Weights of a small mixture-of-experts language model, trained from scratch on English Wikipedia: 12404 steps.
Below are experts of layer 5 (counted from 0) of a mixture-of-experts language model. Rows are named router (the router's row for the expert), gate (a neuron's input weights, with its number), up (a neuron's input weights, with its number) and show model dimensions 0-159. Each number is 128 + 24 x the weight over its row's rms, rounded and kept within 0 to 255.
After each expert's rows: "gets" lists some tokens that make up at least twice as much of what it gets as of all text. This comes from a sample of Wikipedia text that the model never trained on. Tokens count by the router's weight.

# expert 20
router [ 98 124  93 129 116 127 101 155 143 137 150  89 104 128 155  87 129 125 104  91 110 133 146 138 123 158 135 159 164 136 138 162 119 168 118 111 142 143 122 115 131  98 134 152 140 182  96 149 131 157 104 149 121 192 150 134 149 166 146 126 147 122  85 107  89 149 152 119 153 144 130 153 116 139 149 119 132 127 145  95  97 105 130 100 126 102 118 175 149 146 124 105 168 127  96 157  80 139 180 140 107 129 136 101 151 157 126 171 153 148 121 104 105 126 155 133 140 113 130 156  68 128 101 133  99 118  92  80 138 131 116 121 160 132  98 120 116 130  94 123 141 148 105 142 117 137 136 114 117 162 163 101 157 187 157 140 122 169 152 115]
gate2 [135  91  91 169 152 142 136  74 146 142 136 107 139 148 159 118 126  80 147 156 158 145 157 159 155 126 157 126  95 127 138 125 137 161 115  90 123 127 158 133 117 111 146  74 108  95 127 136 144 100 102 125 132  89 108 106 109 154 137 101  98 158 102 167 133 107 100 116 110 133 154  68 113 158 150  96 134 136 117 148  90 180 132 127 116  98 122 143 111 121  90 154 148 123 146  96  92 139 139  92  96  95 123 102 167 141 130 161 149 149 172 114 128 117 129 139 121 115 128 107  61 107 139  95 157 151  91  93 125  90 145 120 131 120 124 125 167  86  91 140 122 120 128  99 115 125 116 140 111 156 110 126 129 162 154 135 116 117 123 131]
up2 [122 109  68 126 153 142 147 113 117 129 152 107 164 158  86 134  98 119 158 139  89 118 150 136 121 126 147 207 115 106  81 138 116 129 152 116 152  97 109 164  96  95 116 157 149 135 148 115 134 156 159 140 158 134 148 113 116 164 189 174 148 102 165 133 156 136  99 105 102 154 132 124 114 123 124 124 123 164  75  95 121 168 148 146 114 137 128 149 134  95 133 147 165 106 110 152 137 149 134 140 149 146 139 110 154  98 112 120 121 122 116 106 146 105 104 115 110 137 149 131 119 125 106 174 170 122  95 123 101 168 133 143 120 146 126 154 106 137 133 115 155 124 112 107 105 119 117  93 115 140 163 154  74 124 135 100  88 146  98 104]
gets: " the", " a", " The", "'s", " an", "The"

# expert 23
router [130 142  89 131 144 131 111 133 171 122 136 122 122 137 146 136 125 119 120  78 122 151 157 127 168 130 128 173 120 111 136 135 111 133 122 113 134 118 146 117  83 117 126 125 142 160 115 149 130 155 134 114 125 159 124 114 156 111  85 131 160 128 131 147 122 129 126 143 155 110 150 143 106 142 149 122 111 135  87 129 140 119 144  81 104 169 166 139 152 132 157 180  96  90 142 153  77 154 148 177 140 133 143 136 129 106 115 140 141 129 132  82 152 127 147 141 123 164  78 164  63 180  99  88 115 123 130 140 119 123 155  84 132 135  82 114 172 128 130 117 166 147 102 153  86 148 118 150 169 118 116  87 119 169 145 169 121 156 128 166]
gate3 [131 128 123 116 129 117 122 181 148 123 123  74 130 168 160 167 117 137 146 161 148 128 180 122 167 125 164 112 169 160 116 147 101 144 116 108 127 111 109 135 201  87 115 135 155  81 169 113 145 140 136 129 125 140 151 103 120 145 124 136 120 109 146  94 147 104  96 122 139 133 131 133 112 103 132 139 132 127 121 115 142 134 201 127 160 111 156 143 127 127 167  65 124 137 144 119 110 154 146 129 147 148  80 132 142 134 122 158 132 100  73 145 146 113 139  98 116 117 122 130  91 154  93 102  95 132 131 122 120 121 113  86 176 113 143 128 118 113 126 109 122 117 120 111 106 102 175 157 112 125 202 124 129 132 140 114 157 122 130 102]
up3 [143 127 116 139 129  98 102 190 132 115 107 144 150 165 155 128  94 140 164 154 128 114 130 134  96 161  74 136 165 122  97  90 113 130 120 107 128 107 107 166  97 122  47 155 165 119 181 142 153 136 161 128 142 160 146  92 139 136 127 129 113 154  88 117 124 124 135 123 106 138 127 119 109  98 141 145 125  82 117 143 143 132 167  95 137 112 154 165 136 138 163 147 131 136 154  98 129 167 154 106 118 114 118 135 114 138 131 162 105 115 107 139 123  79 124 109 157 103 111  86 110 141 159 136 144 176 162 127 147 117 110 154 158  78 143 155 127 135 139 119 132 126 139 109 126  94 140 120  95 100 148 126 125 117 118  61 155 128 117 115]
gets: " was", " is", " he", " were", " as", " are"

# expert 19
router [105 158 130 141 121 108 109 178 151 125 150  91  86 132 131 130 113 111 113  93 129 173 172 158 132 147 156 149 130 130 127 127 135 154  91  95 120  93 135 120  97 127 149 115 124 188 116 127 162 125 118 119 128 155 112 129 138 140 158 111 133  85 155 119 121 154 122 153 142  88 154 155 132 145 128 100  66 135 163 147  96 107 135 135  79 116 175 142 172 121 126 129 129  97  91 155  99 187 133 132 115 156 136 105 129 130 125 116 118 142 111 118 140 140 141 115 129 147 108 118 152 150  97 124  96 138 118  95 130 115 130 104 148 148 137  97 113  93 118 143 147 163 129 135  86 162  98 108 124 117 167 102 179 157 150 127 112 200 151 103]
gate5 [149 135 134 144  76 112 113 142 134 103 139 144 150 157 129 117  92 128 104 130 140 161 162  95 134  90 102 112 121 131 140 170 138 189  93 109 106  89 126  59 139 136  85 159 118 145 133 161 108 146 130 112 111 144  96 134 142 119 194 112 136 129 115 119  96 101 143  92  94 137 155 148 128 159 109 134 144  99 115 150 166 106 108 126 126 160 120 107 102 123 119  94 148 129 180 110 129  89 124 131 103  86  86 108 150 106 184 109 160 129 106 126 139 138 172 128 106 115 161 135 129 118 124 102 116 145 106 138  99 141 126  92  94 164 131  93  85 133 122 135 165 108 111 122 105 138 127 126 134 102 103 151 128 158 136 156 142 134 161 123]
up5 [103 129 104 115 105 116 133  93 163 114 145 131 141 121 120 143 150 117 136 134  68 136 115 131 143 170 117 114 110 121 131 109 162  72  70 141 113 155 140 116 101 139 109 107 133 130 127  89 112  94 123 126  84 153 104 138 144 132 162 135 138 103 103 172 113 157 107 170  93 136 132 139 152 132 125 191 105 138 123 127 140 121 135 116 183 133 121 117 118 143 145 133 140 161 121 116 131 128  71  88 127  55 103 121 110 137 112 102 117 120 168  99 128 128 126 106 142 167 117 146 154 135 130 125 131 107 144 148 186 114 151 145 154 103 161 124 125  96 145 166 142 125 137 166 153 148 114 160 151  96 117 145 141 136 135 113  72  92 151 170]
gets: " |", " the", "|", ":", "-", " at"

# expert 22
router [105 137 104 139 119 108 106 120 149 170 121  89 158 149 143 103 106 107 125 112 148 141 200 138 122 131 159 136 144  93 110 151 120 137 101  74 112 100 120 122 125 108 127 144 111 186 117 120 154 138 122 104 139 156 116 152 139 140 139 120 122 141 163  80 151 160 141 120 146 101 163 153 139 153 125 129 113  90 100 120 111 103 140 114 104 146 157 140 141 140 146 207 107  86 136 140 128 163 164 145 119 105 117 139 157 122 137 136 120 125 117 109 139 138 136 115 141 108 111 131 176 147 133 127 126 100  95 136 163  93 110 107 116 118 126 104 193 117 119 127 131 110 105  78 114 170 166 130 153 131 169 130 129 183 159 170  98 155 131 119]
gate3 [128 107 165 119 117  98 117 139 123 121  93 146 126 122 155  99 137 148 164 125 119 115 143 121  98 100 164 127  97 101  82  96 112 109 169 112 119 127 119 122 148 176 126 107 127 157 108 136 111 188 131 150  90 143 135 137 135 140 145 113 108 149 161 126 153  92 151 101 146 126 141 142 151 142 120 150 131 108 130  97 188 166 101 136 115 138 173 100 137 115 122 193  99 161 118  86 130 135 121  74 138 131 133 170 113 106 117 141 130 148 156 125 165 167 146  87 101 139 149 136 152 125 130 136 142 146 120 144 128 108 111 127  92 166 175 131 164 129 127 103 152 135  97 148 131 128 185 103 147 137 178 152 111 111 124 178 145 107 118 112]
up3 [181 140 109 117 103 140 119 144 151 126 109 135 141 161  86  93 125 146 119 140 140 126  90 164 132  54 105 134 119 124 129 164 118 134 116 173 138 123 152 152 135  92 138 145 139 118 177 122 126 106 134 145 150 125 132 166  69 118 132 120 126  86 104 118  96 127 142 156 150 138 105 105 111  88 123 154 168 159 144 145 105 149 142  92 129 137  65 150 135 158 146  61 160  88 151 131 110 112 146  94 172 126 151 170 110 134 115 125 130 139 130 119 140 112  91 137 159  89 135 130  94 149 118  82 138 109 142 112 150 127 114 139 154 143 103 133 123 157 142 119 136 149 122 122 171 117 107 136 128 115  98 133 123 135 131  66 148 129 102 155]
gets: ",", " and", ".", " that", ";", " which"

# expert 18
router [111 137 130 148 109 137 122 134 129 113 121 139 133 144 133 112 137 131 137 120 140 140 182 127 132 152 156 145 148 118 141 134 115 173 108 146 143 100 138 113 106 123 127 147 115 145 142 134 185 120 127 121 171 161 140 142 142 116 112 125 108 110 159  97 167 180 100 126 130 110 115 154 115 106 107 108  75 140 108 145 109  85 167  51 117 131  96 144 121 131 132 108 117 100 115 170 108 132 138 144 128 149 155 149 128 145 113 112 128 101 123 131 121 133 110 116 155 134  91 145  98 174 121 136 128 124  98 124 163 105 173  94 160 133 115  69  95 120 152 122 123 145 127 106  81 143 133 142 159 116 159 108 176 179 137 113  66 197 106 107]
gate3 [123 105 131 169 125 147 140 128 131 110 117 136 113 100 120 105 142  94 129 115  96  78 167 116 139 138 123 173 152 110 135 134 178 119 147 115  75  45 106 147  97 130  97  99 111 136 105 147 132 132 149 117 106 134 115 131 118 116 120 134 141 154 154 116 120 126 113 108 135 128  88 127 115 157 128 134 134  99 126 139 109 146 129 158 162 106 106 120 153  96  73 135 146 158 151 115 146 131  66  99  97 155 142 147 152 113 149 115 161 111 134 103 101 150 151 152 112 109 128 120  95 180 140 146 119 133 134 118 146 114 205 134 133 127 141 112 149 150 141  63 158 138 160  99 136 140 125 160 134 156 147 134 140 171 118 112 136 182 111 118]
up3 [ 74 131 137 154 138 119 160 136 152 128 109 146 169 138 144 128 128 166 157  87  68  87 127 164 147 141 159 125 140 146 141 182 108 136 152 106 133  99 126 115 108  82 155 122  89 163 141 183 136 109 122  82 138 118 138 153  93 129 103 115 122 146 131 104 165 112 121 129 167 128 118 124 143 142 103 126 134 147 146 125 106 126 138 172 106 119 112 135  97 121  98 117 135 183 120  92 123 162 106 163 130 136 118 148 123 152 108 133 131 125 101 143 139  98 123  68 101 102 155 148 113 122 133 117 106 164 153 140 125 115 134  99 115 137 139 179 147 120  95 141 112  89 112 115 138 140 145 149 131 162 154 112 127 131 126 105 142 199  75 134]
gets: "0", "1", "2", "9", "8", "7"

# expert 3
router [126 111  88 134  84 134  99 138 158 184 157  78 151 136 134 115  97 109  96 115 123 117 212 149 131 134 145 143 124  96 114 119 143 152 102 132 132 153 136 125 147 112 133 132 114 147 114 156 159 120 126 101 132 152 140 135 130 120 115 124 128 137 151 115 140 149 116 152 118  96 128 121 124 128 132 105 137 161 122  90 152  99 145 123 118 151 179 118 129 119 129 153 159 108 100 143 118 117 139 123 110 142 136 120 160 169 152 150 170 140 149 114 138 135 153 132 157 101 108 125 120 194 155 122 134  99 115  87 130 109 180  92 130 124 108 108 108 133 128 134 121 131 128 106 144 117 128 106 144 161 146  99 190 155 169 168  71 210 136 138]
gate4 [146 101 115 140 143 130 134 121 141 119 129 138 137 130 108 105 145 155 126 115 127 123 123 132 145 121 105 123  98 136 125 115 145 112  80 133 147 118 149 106  81 117 119 138 108 142 122  66 126 160 149  99  78 124 102 178 155 147 135 184 154 108 132 154 150 111 138 171  93 131 111 163  98 124 114 136 134 107 122 150 129  94 131 133 152 137 144 192 156 109 169 166 111 118 164 104 169 113 163 158  81 191 110  90 173 109 129 121  80 124 106 148 121 142 160 159 131 153 126 113 128 163  91 142 151 128 110 133 141  94 112 135 136 113 102 140 112 110 109 185 148  96 167 142 139 125 124 108 168 111 138 154 141 126 150 167 125 124 115 152]
up4 [ 90 186 120 154 144  84 108 142 126 124 144 145 138 164 144 107  44  99 119 137 128 133 139 113 115 140 134 113 159  75 129 142 137  97 136 126 100 128  66 110 151 121 100  86 151 126 114 107 101 147  79 124 146 111 158 154 134 120 139 149 139 144 152 137 134 166 115 147  86  99 123 125 114 107 114 127 124 170 116 139 113 127 134 136  55  63 106 140 159 127 123 155  59 136  87 128 126 117 170 150 105 130  95 111 134 155 149 116 143 143 148 116 139 150 125 129 128 140 122 137 160 125  96 117 136  98 101  76 119 125 125 129 125 166 167 134 150 128  93 104 136 151 119 120 111 142 106 129 100 124 133 159 128 132 150 121 133 113 133 112]
gets: " ", "0", " |", "1", "2", "3"

# expert 4
router [134 165 121 108  91 141  98 121 122 122 148 106 136 116 121 141  83 123 122  97 118 127 164 151 119 151 127 157 163 106 116  99 146 150 122 120 124 139 130 139 142 124 110 119 120 139  98 137 133 136 126 113 132 147 109 109 111 124 127 136 156 143 150 122 143 157 138 143 128 120 136 136 127 138 130 133 145 126 101 133  95 136 149 124 143 137 156 141 168 122 127 148 140 111  95 131  98 117 108 153 106 115 155 130 153 113 102 150 169 112 147 109 111  93 153 126 137 104 125 134  94 186 103 132 140 118 105 109 139 125 171  91 150 112 129 105  77 140 121 113 106 147 121 104 146 118 135 154 122 158 149 101 168 159 135 146  25 255 148 153]
gate6 [120 115 157 153  99 100 105 144 143 119  82 148  87 124 151 135 131 127  98  94 107 108 146 172 160 131 164 130  99 137 128 148 123 139 124  89 111 131 169 123 118 128 140 134  39 119  65 163 112 141 147 166 150 135  90 143 115 122 135 147 101 105 121 116 143 128 155 120 139 100 143 147 121 166 118 126 132  71 125  95  96 137 121 138 120  94 135 162 130 136  96 140 120 118 133 161 116 135 147 130 122 140 115 163 130 112 163 103 105 128 112 145 136 124 140 103 165 164 116 140 122 142  77 139 115 127 128 104  72 101 101  89  84 144 176 158 154 117 126 161 159 134 130  97  98 119 125 119 189 140 154 107 128 132 138 144 123 130 157 109]
up6 [152 132  81 116 128 133 101 104 129 148 128 103  97 148 146 108 121 120 148 146 135 156 112 118 108 147 156 139 140 124 139 139 131 136 116 146 172 115 141 109 104 116 166 152 170 132 135 134 148 125 122 128  87 130 169 128 147 165 136 127 133 112  73  98 108 131 101 145 160 136 150 106 152 133 128 136 131 186 141 119 158 127 110 115 133 120 155 102 111 146 139 117 170 142 173 110 124 138 155 159  92 142 113 119 102 162  73 185 144 161 137 117 154 142 113 193 140 122 101 124 130 128 147 110 121 112 142 144 192 128 133 147 186 107  88  90 131 120 121 127 159 126  86 169 105 131 175 117 135  92  96 131 109 130 129 135 160  67 132 115]
gets: " ", "1", "3", "2", "4", "5"